Experts of a small language model: 8 layers.
Below are experts of layer 5 (counted from 0) of a mixture-of-experts language model. Rows are named router (the router's row for the expert), gate (a neuron's input weights, with its number), up (a neuron's input weights, with its number) and show model dimensions 160-319. Each number is 500 + 25 x the weight over its row's rms, rounded and kept within 0 to 999. Numbers have three digits each.
After each expert's rows: "mostly gets" lists some tokens that are sent to it at least half of the time; "gets" lists some tokens that make up at least twice as much of what it gets as of all text. This comes from a sample of Wikipedia text that the model never trained on. Tokens count by the router's weight.

# expert 15
router:507514529498533505478507523477470514491486457513442567504507541481532519464522491496498510500536477527528462498513500502548533458506466519479528488528486474469549524468492529483522490512495539456479523487469533509496479517543530517470541509508471503453538497445536491541479520478498498493506464553529482534526513501484481506542528478466451482481519503497490550518514475456502521510471497483480477458498525507501485496475537517481506494508490562480453524513505466505545490474507519
gate30:473521512506462490477493470523476500482496538476510470474516521492472469507489549497471507526478523526474512520478500490521464465446488432493506483547476550531498524506488512463494525497483532489539445499450466514542483519507536500506499470508512495468500542486544520469496469501544498510532526485487518508504519542502506503445521506521520523492491514483491496523560453540555504509454514530537483551512518503497471518530508514521465498512524499528539535533473522519499536498472501
up30:497525528484538521530471538516482518543462500483523498500498492505505549481526476517533502484521519492500485526558497507506482528479507514470440478491514518519495505453520475554522519500504530480471528480492502474442494488541505526518519508511518500537485481515477478507547534438456514531468527534542494480525494508482509501537480496552518536489520484512504491484475552489493499507538509511478458453498488453517517490510443491515531521499473494459444471506521481511461459495492498
gate31:483512507489493537476487523524505503513459510504505481502477462521491520505516498483486516495496504487527505496499519490520506501489501561484450448493465498531473480451498501492521520520518482491525510499491472538505516527521465501451500516479442489492506505514452526502572526497453511486456521472492471434467464468546497535485481510482465529491497547482464518544523511523484475557498500498526491512507537493532523498481498475464489486518556503482508524497526513462470464469488506
up31:514502511497472450525517538466467563471535465555536489467542537451473491494537509521491502555495451476487490501467510527512547473519515504454501480526534467490458513496519467506484522513479517541530519498467498532521487502555493516505527475512512506490409510510516501524502531519461519535504520503539494499531516517512506513517493498489452493490521507491541499493496512497505497484473498478495514488523467501496515527487492490537498475509486471497495530461496465455471478493534535
gate32:505486499527499495520494478514462474490510530509553504486538488480531526512485510500523482517482518518501509494519517527497459477501474507476473509487467535488510497506487542480475441516525467506544497454494438519515492493506451499493511500467465484516519488486435504547478499493483515521470517512485474509488510434542463488490505508496485503484530474506509533496495473532473508497546490537490497502431489507442526471523563528510483543495481483480517504513533556550515457499549499
up32:549530508506522476512517549517495519458530528516512557515528476498516501513484474491506500467515484519488527502493429509502507499475548529511498552477492466512477493470456486518498473462470505482507477514468502470513493485483539507502489466503469455483462480471560501504449558524499529507474473493527469523495508501497515477461491511488494534516450515501532475520499518512573446531487539529487483489532510510534480497475491474485499500481522489477497498480515512472477490494459469
mostly gets: " | ", "| ", ") | ", " in ", "; ", ": "
gets: "1", "2", " | ", " ", "–", ", "

# expert 22
router:515530505467466501524475551504482477543496509493470523454493512535481534516459521532499531539534498481516453472508512498486488460494450520504486528479477514464502507467525488520474527459526497517469523441496502461515515478486494553506547488498512499480460483503524514532477540518515545497513464520508490484508465521508507530487489499507532521476469501505494506538468522496520490521485526509503469471458502495537506503492509449494493489513526550482470468523496484453493502477522527
gate1:554508502460502482540516487503499498475463505543498469469514521500498517499497490510497505505517525489495513417488514453506465487482510464522519503518536500482484475527500514515510491516509498492502478429502523511471504511478521485469526509502510498586512454488481510433518543505463492491512520523525495482473480506451513504483524513482480484514514493502488539528478485490512513539518490499517495476467523481466463520491449522486563525491478513471508479500461503510506517488460485
up1:506519514504482530474508568500492456452503516470489523494542518509511463506571514555500448541490574463443503554467537535498455476487467532494537522504467522490504527508494525508496490493471502462476494483511497502508508508482534474472489504516539529491461505457513499463540485531483522507533537497469529519441536479472510475500487474553480480489522495510504551550478505497534521534497505472475500468489502521493512507493480534504485478475480527507483474520471499509502524501466454
gate2:478516521481494518490493493490487488501528461472460460504474494494507516468484517504490467497473525560525483490511537546504508482480486551516482537533488521527524520455522482530533505490459489513524527491522479492484502514493508488489515508491502518520478499469525498490484492488529506516520461515519507471495535461518526522541498493487442510459521476475491515524471502484494476512459526506445547403532496493529495468524532487477468449499512520478517533461475524500514502497485489
up2:517510495489484488491528522507489509454483483491464517501529509527483506480502501510475541550482469498526477511490493511529483513478484499476523484494531589464515518530461506519463472516461514500486523536514541505506490503491509492505480567507466462476484459487520537554513506477546532522491484474467525502529511525491497548493515511569499504474438484497518501448504505533499473503535452507484476522485496486501476508479512550487518484530511517536437457540497493482489503523495516
gate3:500512487497458530501509509491498479501510473526462473528481530523504513537481481494511461510488492502525505492518540517485490496510470456479518493506514518475510477523536507564542527480502490466480506522558504478494481520513554527482499521561482501520456481472488511554485484488476495487517519529511534534470520542516529460480504506465528487496474452538523507518503451498483481545503485497475502503514455502475493530466521509530515457449457495519483461478536502519431495552519429
up3:527496533548558475465492483517500527519516565478541485536510461479484513504534491517465455508473497518461516507553510498484522511481518480542494467525455516540509512480492518471485465518493485533509483557510478532471512497477468499488508482461467478484526477505516494486484507522494552511482481520478476513512519489461463526553478541512510468496485496504497490464500503498477471522517514486509531544517535512523496477501510480479477532469520485443513532516447503496513508464503538
mostly gets: " years", "%", " km", " year", " season", " million"
gets: "\n\n", "1", "2", "3", "4", "5"

# expert 2
router:449492440468509507500501532484496489474516505516480507483497492523494486473498531532505494527558484483524490506494485495493509481515451544523475546510560472440539532510514470525540521491506506528483543531525522478511534502510548486513507471497503506480464493470516503500489530492453536501510460532490487519496490531509490547486510529486497532456451465514513582483442489478508532496500535493479521508453474519521515532479505548497506502567498557489513496542453475486513526460503527
gate1:491506519527504489487470480506529513522440479495496501504462456529473474502485476494523464503481499529482454497456502499516509507535521469521545525526462512528500521525510524485522487505487520499525496479549524523552513510508460535501480519538493488529536450485481494465510515490551464534523512554497523478544501495493501479489541475484544484471524474496475551520544493519451482496553507498500484467507498469560514490527492512535491520495467530447495468553511496522495536483485513
up1:534483478515503523516505515506464517518484481512474457539517490517444495497523480513487495500508476530540483498480495467505509544498432445512507474524525498510523475489499499512545518517502487543514518505515509532487513523503521517492471507526497519510527484484495512546451516480507477521502509509503500458553494491492513486502536510491508499481541502479500506490476482550436487466537545518495541452486469471506525479500488547514500526457525529442463477498550502496520530511486504
gate2:507517541555472478465526457514499484478535476494516492476487482491488504533538526549470529492471488446512466471491444511500519485473464495556507501485503457517535509472513466531463545495488498505508471518491465526533496518439508519481474504473517525481510481492485493475533487524477456490496456452511534499519528512492526488504476516487512466483492495505525508488528476502497491491508498481470533538501485502475508519507476515477483485520504487515533492499488524489495508499526555
up2:479531531513490537523503471532497478489511492509520473483475512452517509511488520548496504425513442492530549481466512527514484515467486469490537505486500493509472545476490489528480539482485532514521521511495510515512500548460506473493501473472516489431493534521483521496504505499522458532497519501519520469527502523497505537533513499493525480480523489488457494492492476507511500514445485511501485503541504481462512520520501473481472462505543505512516502522503513492470533443507576
gate3:528491498499496533524544518508500505546459492486494539498532497501536491526498465482523548521546474508523470434518509517546524512526461516509491464490497519513485504524490535476529475487530485512449486499462496481514517552497487503461508485496460470510480464491476459500500505480526462495486505534490486506523498520507483455507484464530525519468480506472458514499501485487499509461492502480471483475459481515507487545487490505488496519462501465511532474462452501469542483486494461
up3:480474512498497479479480479510491487522461476514487477482537537497506502506513475532470505523545506488548455493503462515542489520516479529476507500508496525472496491530465529498506491461515495560479519469472525501499523528513506530473477508501478526471498508518485455508479529515527457496482497516535512475483488514480504487536529521481532535495507478491491517529515487527527509432484524504515500512469496538497505521517469497483492534485460488487501499518496515482514495531528494
mostly gets: ").", "\".", "% |", "′", ".", "es."
gets: ".", " |", "0", ")", "\n\n", "3"

# expert 16
router:538445496509455487503513510495514507482500520511556490512539493440482513515456522455540488529450498460521487517529467521535496499486506529505483487470510513484477503496536463499529506524482529513522514471498493473512484539440553529516512528458520489493493502545502493512501511471515474473459482511488492508529530455545507473529486514457492448469499513497464537530498468484476513504535518511469528495547474491484507468524515492544542512475461444520530493482490552497496501528500534
gate0:507486541490494486452497502471543465501464523440487466470514487471491552490498511495521504480526474501522554487478481483486462539469485507548510516486483513508538529514449536502478495519517444456493513511499511520497549479505523486519505538495527535512493518497478465469492465459518493517524476504522484486559540468498500519524481515524525547462483487498467506536506518496471445479492488496496488476494476430493503510479506511497472504524497481515528475487452532498485495453479494
up0:489443486484490500501508491502472503489503480480504491521470527509480495486503491491488508507486523483480481515476537513502539484492462502512498467509468522500499474490467449508488515485493526524475451449489512463489472447499496493512482482503483467481462505520511494505514510531524525494471524486447489493507479509460462519465491521463475475488474516512513467473492533495468546501484529472450517515492484532499500449532494487491485546503512495521491489531556487412512525544542535
gate1:525508479517494495493472555551519526497461446548470519484533481485522495496491524487506466535485523527451475546494510483514470505488540517517505488524483536475484468485496519505500519491453501470495544518458488498551500477473497513509511517545522469504495459487498495501550494486498512514496509485501548483492496504530484469512543487509500486453482498478529536503467523467528538463486507500456497517513467482497450461494532522501466513523480510497461504475493496480442512566508523
up1:454486491520464523454481501476515484506469463505513507530530490447487451522499458459515509476503530470531489459496515549515573457490485455531505507494477434474472499517497513491479521489513501538494524471538489535468490506538543524473531532521477480508511511485506506467501511506506515499473466487481512518464537496499477472479500482526529487526469521546527505490477533543532474519502488494476479511482508481479464514487495557510554514546549480497476504532472523488521506478540518
gate2:496486551480509512541503450526517493521515511482526473495442519499433497511496494505488482441536523466494452489512467464462515483456476530475523490509505476530509489515520464483502447484471511522465466493531433510474524500475505504460485526498505506522517492538493479512511462462496520519503537488538493519513500507459496488503532486519482476513535508533528530508469489512510478564499528452443540508525488491559516508497509529470525529513525492491523488502476476503487506483509483
up2:512474544466488511506513486514536483558499507487486514503468535503464487504457492487501546458493509476506481464482437489477505486468486511477494507472479487504520499469520461528506482515511490520483492494517448503489477517497487521427474488496441484512489523533489471495513477455453500490509494492540487493529514480475479472500494477463456467512508493471495487505505452504495497542500494474421501512527499529526493509505523489523510502497508458499475505523486458491536528520488499
mostly gets: " pro", " ro", " President", " oper", " organ", " writ"
gets: "\n", "in", "or", "er", "it", " ro"

# expert 21
router:509497530511535485463440490466466488481468447506464504516515542491520503496493531557461490526472472539490504489473485500501499508518505501513525464515481488471529524456454518519528493500488514485491503530470525504478483499532540526469495490473522544461534483467496491527505540478472493497531507509507494473529513496526504521511519477498476474553485552540478520504549479515491493534486476486482483522482462506541497532522520539495538471471456508487471525495475526547487497487476493
gate0:509507522513488451478502525511488511499478471501508458472491461498523487507530479516517508520508473498489467503467436502499524511511473479549513502518513483515526479503536515485490502494532480535506528486517513507484547530495501555475517522561486500439503528484499480495470490481465515470530483440501494491509483476468496485478482455514492516481488523484508470508465513489503456480463528470536513479485481514506450473471475498482487475596529503522494511492462529476453517536485508
up0:493460514510550499509467523493490501490470494519488462538493501474483458515454466508490493531495520501461499470484485486484509474480504519493503511551478445507490556479520465489446453495511508541540485482532451504439483500479511546502533547513512470504539485517480510489498496513498501475514495503504505522489472443538456490516527486510519511523507514533515524526497466512534468464473483462508513446498523491494491487444462482465500497510481496519533542488478516517455487510518462
gate1:529489539530468485510527489516472532460530487503496489515535508548495521523496536559453466509487506495517499499498516516463487462475527504492473493480491474519529538509509474480497496462479508460533439480464508475539472489429520468490491513515537450493500487529468524500521457521554492508552516475490514486523507524473477470511520485485514457515483511575506515502487483506458510470485428507468478466503463506512524531540535536551528513512505453511508489490472525481460503471516492
up1:496452477517494494542487517502507499485494521508504519524556475526494480480520514542514519545488537476496483477504496540510483514518518514485525475492514509519491527487537510512510505518575511562459490523511492481546473499499531480473496542468500493488504470506483486474474481471505457507508539483519500500521473466481499503498509543495526498488488476535499473424451519506520473534531501507521515487545497510516505474493506524499463547499551517509503509513466502448468490520514502
gate2:522506514479497496497495481523529475487477503507471520509493473474490488511478508515477486516458506535523470498502474468502505495469488546520492494511499508525529529522482518522541487517505472511468508509521485494523490454490510508497463463513549452545543510499498495550518486487492464507514510529522542504525549459517487465517500479499517519508448486463474497512555517501504488559466533517510507485506498520527494486485509485514476482502518492502550522478502526511432470487459525
up2:538518492500503493499490498467496524503483519500467533467520554492478461533511476483461469488478533502499501500485419469493487517483508501495490504529507527533495515436481525512474532489490500533539545553497494525499470477483497528506491524480495431570498501473520465500459530500489500501527473543502481496515478497462462507485500521525514508495502497465539523517530557511533467499499526481532535492511505501550535510468509500468504505481521529506479457503486524485470495484461465
mostly gets: "–", ") | ", ", ", " | ", "- ", " May "
gets: " | ", " ", "–", " (", "-", ", "

# expert 10
router:498503484512505489504506465477531488479444539494528454514493465511492469481479501485519500485537524456504538505542539546489488462535489505478532512478506505498470491475441485489469486487494482502491487499507536533515511485550496496518465487556473483542488533506483480533498447489479447491495512488473513461515535542515480502507479533500482545526491462488500516501519471502516491523535466543523459490526539489516482517520504518492482544514517532474523530504527499456485495524448538
gate0:497513483478484517492518530508519462482476483458482484478471538500527502494427517471499485484488498487511504517527496494509511513491544462514520528492478508513527529486471495487536442547446452507484436534516509520517502484482524495516474506478543514500491481515479458505508492504499483491505478502513522516491500468498519532532545544488511509526502463515502512494465478497461494529467464509482469495490530528470496506482467419493509514485512503464480492498496486487514513464527535
up0:467563500500502489528496492527494451502499515494511480506488484485496461483474527491497484492497484463507511485508496475502514497464477504490461532505511482510544475465499508531514507525479511486474483489536513483508500506494518516514526489517526483510525503472474497503489473512475512508509518497475488467461499503489477523500450529417501537522520490459526513480563454459496482487474504560485490457554542476477499522495504511463495552482461486512502546471456541509517526476487540
gate1:481526491479513474485487513505507463515484509530494464489521494572498487504520495493467510500505516474512505509500506478481461555502515496536496461525469511491495485505526458526553522469542444523463501503513507479501499487486515486504562483464469477500519533498531500481540531499488503557485512522499494536493537464479536499463505489516498530517501477514495491519542492536476503542503456498459453504470509520519445505458525526483479471504507430479518494492469470532480511525503489
up1:469537504511471455471517469508481491486471485496518492505524537543480496514485504500531482480489459495506536523488510525474552517491550518497464481524436506482496472538516483494492507475503496482532472493525526492485521509495518510467551500480547547536440532547483497563512493535500514540491482493517470496513505444517542467486520515524489488517518545515478494467544485545501509502503474482495500527448479512535455476502513539502456492494497522505477474501488514536463465500489492
gate2:480525544494523457476532479483480493548501484545464524521459451467485483487496546492534544484504518520455509492476503461565522496468472485523505507482525501523522506455502479501467533522533497487517491493479521518521519477524507473505552481552483540534536491494472527510496507460512469483486491532496466490463501520559522431473494520525486498520474504542452492485532436472483527508509507516481485496488516523478557481508468476470490505523499481474521542490494472510520543525506486
up2:492478458552518541417511479454504553489459522521513481507462508525481492501500471546461480459488476480497501506531533527426506454519486547505443538483508489481518517533500527499491472479465487499510530509488502528492527528541499489481486469475497466469479482474505466528510492523520538500534511534526477471530516507490488526517515519508484520509508479485515516460501486514492506521529488508478493508527533446503493549471512532499504496468498534472519483512479496424483514512471506
mostly gets: ", and", ", the", " was", " his", " were", "ing the"
gets: ",", ".", " and", " the", " of", ", and"

# expert 3
router:464517508506479528510496513515558497520452534504525490476469491506482477485459505479497525489569495480529529526513490493512517471539460518514494508491507453486506513483487497460441506461509510492476488517528544495499508497531504490524471514543497443483462548472516475513474426488464482502536498494469508445503487504538496503533469542498487553490480458513476494491496489464521505474532476528522498483515558491499482504463491505475486517499528483484479496537492481485533529517470514
gate0:498503505489507486457478544481495489458494485512491498477472460518498527479476487473434520544491503508500454467498510508469500538529501500500533475528465517505505502555446461530476462493502493494489525491500517525512513499525543511507544493478545456514516491508456503458522510470490476517489517490536468515511478493504488505509512508510519501488487493484537506514466492486504514544463475516507482469518490547490494508461518507519498495524508480518507453481528525513484505561521536
up0:517538478467478475501489493504502534482566493520460484540545508516472502486466451497494506462472495462482491443489489495490518472522511502436507519495468484464521556508473510503517509484478520578524484555494484495478485469475503476512508459561536511472514484498490552476504548460492488480506491506493498554471494536506494468515531461533448496530485482503503504502480507522525518538516570489482505517502553539476487516488516512490488527529499486525479486515477519493517496504519472
gate1:448496493496548564512487497466489516462473465488510486530537519477488524471523500507509473504502532492499453508537498510478518515523491524452468499473511475472474451474500497521537512543456533516507509523530484512507485521444513502499494475504500522500513494560496513502508512455483498485540506520500534538506509513505479458488512468470505487524511487458522499519512526470514474501525503483489546487512509492510533540554472476495528518473501553484496450462481517492475458482471515
up1:498512495489505516498480508483461512528490512461450499563509473504444481468512488467516498495531538495518483503496510537526514505541507495492458507505523484508480417484532473471550508516462522527505541528508497497527481509476506484526503499479482494505534538506494555480494501462531465522527527524524511532507541533507502484495524439463512510531561465448509482509435531496492504476494514519540519439482480451478504555541476481510518488491496481477548504512506526537465507505460524
gate2:465495484496499515478483554453494460449452515494517529486479491552523520503485490489519514522492473540534455489476488531535512499521558444499507527502450435485519499486485533489530494452508498517501466526537493512553535491537539546492502518524490482493515500490495501514503507502558467509541514522527499468539506463497551546477512500468488482477527480484512499515455496528467517535479473487509482519509511519509527531475490522476506519543478526498514518541535536511470532537495523
up2:473535524468480508481520489534537479551494524517489485543472492486512473489534499519505549525490490496455519482514461536501536511429483502510490508503489531505509561564491485490507542519525533447500482487476473497469561524526481504501528532431533501458513484464502533524492469544491488511489497509527508496507468480511470532518556474508476467497483537531516525482530478504499490447507513498489487513472512520532510472464510474533506504494522480497496529539495478498504533512502526
mostly gets: ", the", " that", " at the", "),", ", and", " in the"
gets: " |", ",", " in", ".", " and", ", and"

# expert 11
router:472489486532512496500487499473539498497474536518519505484461501508519517512480489471482492443510508501489495482495456484490522465512463505495518513502504487491504499489485513473434481448516510506496522488492521518527520501531480475552500503570488472487515512475482483511501459499509514500465540534518506436470499523524503486508474503462490543516486473478480500498548469491536464522493478516513465472520560511498467433511493499497439525522536494491487484513504510482479481556471508
gate0:466508461519525474478459497509536453496507475467545485531467483502527490505545538479510514486478529519508469541483498479495494491506536515491516494511488528483537440499509502494521509564476476517530496493504490496503517528480485494465536541521503481524514499488499501522534510527488448520481511512524477517535503499481469496464473494513526460483557516499486510538485533533506477514480515481501522469449493494484474497497473508516531479527523466502471516521485509514497489513447440
up0:511505519486464556514507477476470504485519524546444495474518502509510527497490422535525476533558512539509486502469512460509517509517494488484501477508536520493533494483548540521482495460533481546554501469470440509493518532464494476468477503499509521485525474534509523523487475501493506477522503506459509510476471514461516538485483493503484513507494522501498505494449508517484530501508526506531501513532474544518482487482532486494485513465462502473539474502467491510540487513492520
gate1:520516488492509487485470495537520458472528493515456523479487498514488535524477514488514518459516495505517490525478503459503484508508511471501518500543524454529534457465482480507488497489505469503490518552518486481494501483491496514514500471460534457522478519481509488516555452491523546485477454495495506496528510488539484514481440526492481466507505504509530503510500534494481467520511529445497468510458500498499467499449457540496502501542525472486487493503483567521516476526529513
up1:488491532486506517455499503491522513493496481495474492526527489492516536488522494517552476448501503546512513524477491442506494481562524548544508518526514463476472489542494502522499507474499511503498510495476507513512498548497515492515518521524549514479475555506525464507488486453455500511502467504478537506524481481514493477493449501476494479489482535471509507516473524536493502513493503471468483474507500506477473441482487524534513495508476532496443466501463460500489511529494484
gate2:508520517478542496504526475465479485496496510527488469544479531520522539463501475465452501499469518491493516494531517486508507515480517490541508465527498520504560541519538503464512523425481500483464502491488490503456506491523512463499507470491530496528489493497463493511480487487492517540523521519491489504476451505466542499452517474491465516501489484526514523490492471540493516516462497550491501504473433475518501591442526523526503524475490459513502475509467519568458498463507464
up2:488519528491516457508507516464478492502486511495484463479484483514479511473488465507507515463455483508485499509578475458487518457481448482520510455494500482526536528530500471460485530470490515472452503567499499491471476498489486460523514518512554498507534546482499505497504472504501534506487549525520453500505519490454488564466508460446441506514457520553513537486511512492459492493509512547474489521533445493495506542488496518506513499524506450491516519509453498532490478520499492
mostly gets: " the", " of the", "The", ", the", " in the", " his"
gets: " the", " of the", " The", "'s", " a", " in the"

# expert 14
router:490511491532490486514472535496521511473491449520488508507538546521538522466479466531482562496524499504516518477478497478528508507523484504462521503471480472466533524493489529506507475503500505510520550485485517539465532520541533523459519474485475487465496516470504497499477531508439527537534454534533478519524487513466474476530497483516489539507525499502472539453486472447494531495490500471464467457509522507514465537459523491494446511511508563495481533537476501469528508502494517
gate1:543491464555496476499535528497499476473504468518529436504525530459486493492511517514502482534505524513503474547501517506499549515519486505464498502512467541534544484491496484482500502490462535481520493496462485458478473475502490458492515499499484490501517552505553509455514526459507509503487491526498490464488532494476499463485454495511527490458517485515533487559504485527470451500520493543484493517460502486482507511417455504498525492529502523523534540541536515511484488462512497
up1:537497479542472489519515554536485527508496490524508457522493496499501471498496487472546486510528510551482490517562503549462508544480489526511486499499458502480549472520517501481487503467486504510470499487457498490517475475492474475528530479480476488488531519516506472478498517483474511489518530542479479521474476517497497483464462510516496500496501504491519498502507505511507497462558523506504475491485537459507497509447495497476443533554512511515494494524444482476492513485527491
gate2:505507524492535499499499519497491492488507469473504494446504489481492554498490520536471466517496474528494468472481504527459494548455484519453508480540488514535510491527496544535531477530500507513510449485502539521489514520495499510481504487512499455496534479504491515528546495488528510480483485491494474473502506516472485508518517517508430493495485480481507504467509526471455500476482485470510480539515539507486489442477553506477505475466480456492453478528492419499485484523537459
up2:498537507483577541532504506510487489492508532501488523472470496514515487484494509512520508507534474481458488465481518531470461533496493508440497463527489463506482514504474538469493504489452505491517480487527521511464514501455473503480491487512517509494482488534491458515484487448513507486511446502485465483517495501507523543512509514516458478540500470464495514482468515475459490505479511485494495542455513520491498504531564465483480476480499469498515496529510504503476498544492464
gate3:478479530508528474550477484500510527476501464519501474482493506552517524475482472510518546448490522520534543457483503480517558479461495529490453477498503541515547547522533502477486503494490491543487525493522471497502480499504502470517498530491464528494487507467525551459483529436514491529506478507439520498515490482484513508533514481506557493476530509491488546484489484519474509519507523502518424468477514506505495480522488506551497500516508536492530503539485489529459502459482514
up3:505510495532476515561505446464509494521532462518435530527493530479484518542497511500550478530458505504465489436514476477498499487521524477537485501507469513443503530511511468500466489493520451529511525509485442517478462505503522466493494479500465467516506511498542536446501468504492483499531505472567496512520523501520512493526490538481514497491525509525523490505547478511524461535526454499520467498461524500489520522513447507495485465498528500509526496489518508494510528485498498
mostly gets: "| ", ") | ", " | ", "% | ", "; ", " |  |  | "
gets: " | ", "1", "2", "| ", " |", "|"

# expert 0
router:531522452487481472474499546503499517476488470468521516489502515454514493506527497497509481473465462472495485521545468522527504457486496515504490467506550492541469473515491516537526484525497495496523481530469491526515525525474466496467519485508517480508529491526489531487531499529514508500468543507500548512518497485520522510447532505527500495468461488486541496533478506482510531483525495491526514511490535486500459547476527457479521492510515512508532547488502486507504490520511480
gate0:473535481509485486499493521509500507455487508491504486544528510479532475491473510482508525471504476450502444490485535467522555494481503470480523506475467474515512469500488501461467485475490541514495506510516509450506519530494471476533468505480505475475504538497547531527518494513507508496499519502486526516468498490505504461475472499515521509535463482466530530519514455519551513489492477518525500493525465534513485516511434539515509495527518549466488578486510507499475464496529483
up0:508516481532475530488476500497521523521523504471508529510577496483531518510480450515471497503452505461477449492549489524519486502513510492521478465472474529524495489497470511504480499524457497502508501483499524502500499568518488572561485504529537502483520544518532485504528524491517507482499554506497522515499550482505516475504463512510509514528507505484466513525534490503534511453532490511485434479513485488464495493531449505474503431501524519471496529482517493504446478497521542
gate1:509479503486470491505502517467513574506497511530472488498536533479479450522488492499497506543471513536494472531500475463463466443537464458471480483493533437493485508506518506551481476500503483540493468523467479481508462469473523535498501508514481482513495493527454542538494506476534517496501495490485525482486499522517476533482531474504499528484536535491520546480478506516517480467498490476514524542517476522456516488495504507562507534501491501499499516490503527521456484516509490
up1:447472497498516514516496485523498476532483462531516510515501459485528518531514519497496502493538486480483536496473534544501502518506539530509498518519529574520499516469465499474498517471498511459486500519469538475458499528541506488465471494500502506496529516431519473474470482506503521529444498494510484491507500513480524463444492519516483464527500487503480477513515521493504507492515489506520505514474527460531474488494459501406518554524507490499499457491493487480552532445510534
gate2:498463473499526472502478508536498505475459525507542517538481535440476508498536509519462567544531487482527510489527514489456484494454546486506495497497512483487524462524482503511518539527565496515513478517544499500494487517487503474471482431451496512471520549529487559504487468506457466505489505514531537489488492504511533513518495500509492490513456482501573551520481523472527511460509480481510509508499492488530499514530489476487497524503478525546503497520516522493477517497445486
up2:512512487492486489479481472470510431486538535514531498514499490496495480519542523532524508499502489465484487495511492488502462530503498529519499523480490504493520504488477503557504505538474485503491480471482465494519459523493514500492521492521468507491468475491545544541486458504478438484531521507507512495494494516500548459529504491502505492494511480481535493578464533490513487490463469498454518467513482457507512535501490461470530530517499497476504454508533527493479525462483504
mostly gets: " t", " fl", " Am", "|---|---|---|---", " came", " Fl"
gets: "\n", " t", "c", "m", " M", "am"

# expert 20
router:502490490501529513514476521443470508526546510497487493511488483500539457510527495523491480502514503529490497508511546529490504484461508456476528503504475517534452505551490476510519514522521486460522483540500505545480490499507504486499477482483496504530496503484500493507471526488475482467519520466484467476499507478501486480480481486495538496562469480505545469509473483494534491500518478499511545539527496493496502498531506533518492510514498519478503485451502532482473448471491528
gate0:489494493512488488479502533492519505547532510522518525510520515521496463514491537510515508492505506512467484516575484505506491572468503538485477487455485511476471511519502490517483511536498516513466468461454497480489494477500486477480518480501522498494517508523482540474513514487480486486509478472482472490488443525549508453472514491496453507502459528460517502537521547467420528514521523515515545503493511476521507518525518408568484506473503492499482526525507519508482571517515496
up0:500473524540470480506528533514484486525535541484523445509528512474491508528515518550496521478486498486503519521486490505480487518523463530522472470514472491514480455539490495498500476492520487518463547457500494494480478507473494437493504512493511536458491518522441493518466524493514478533558463485464504496479484465513478502467523512497482502500481507495550482503530506455477491529480546517457504556494516451487481516460488478476486500508479500498496519522519495486488502494546445
gate1:493523491487489544495500475508486494465540465523531575495503502499534457550500517473508524530479546498496494497498511551510467510446537481519495491500499495531498465559472495511481526512490506453502464487478466513530492515547470532477445525473516486520524505495504578507500459543510487511468552508491483528482467506465514511515505548522523505489490512446472521528491515511533507519498486501518531530515484479462490492522481493499476507517559492520509576502519521513459481518501489
up1:477497536516511490457517505497467468538512470465470503505541498483500502478481503491463484471462514474509465490519510487479505494473542478528479496520469534503477493467507495495494525510513505481543513560508506558576518497523506453498474501501486483485508532534544486517477483467496488527522473490486462486487511538508485521526484469506503553468517545486475475512471516485489490474534511491477470480493489511510498502478493516459474519488487503497502513536493478461496540517512533
gate2:498487478479488529494542478453481502500448505514517515501481512476507446493515488481507486482445510514483518469481507532507540518507514533475486491534473491475491541502459503482447490522544509492467491470463467471461514508482507531500480503509497491506478536508472519493474508561483514524542564506533488496548545441476519526483487485501484491503467467454556512511486487547523483511461476497472504542530545517518476459530488531493507513481524516510488473513507507510467493484479497
up2:530513490499538482474431471457483518512529496488499473536509479503534557521529475498509515499432530488503502487512523511505472532480521512507543491500477498498498479467510509462561473519470504518501515507515536547522520552480543484479449506466493485506473506508479498474478533499494531513475485496524442481476463472514497528515508522515513506505498530536494463512476480493493518499513433503539501509440491455512504507511530505482524462488532497494466495512505493513501513489535508
mostly gets: " re", " dis", "In", "\".", " o", " In"
gets: ".", "\n\n", "\n", " I", " In", " re"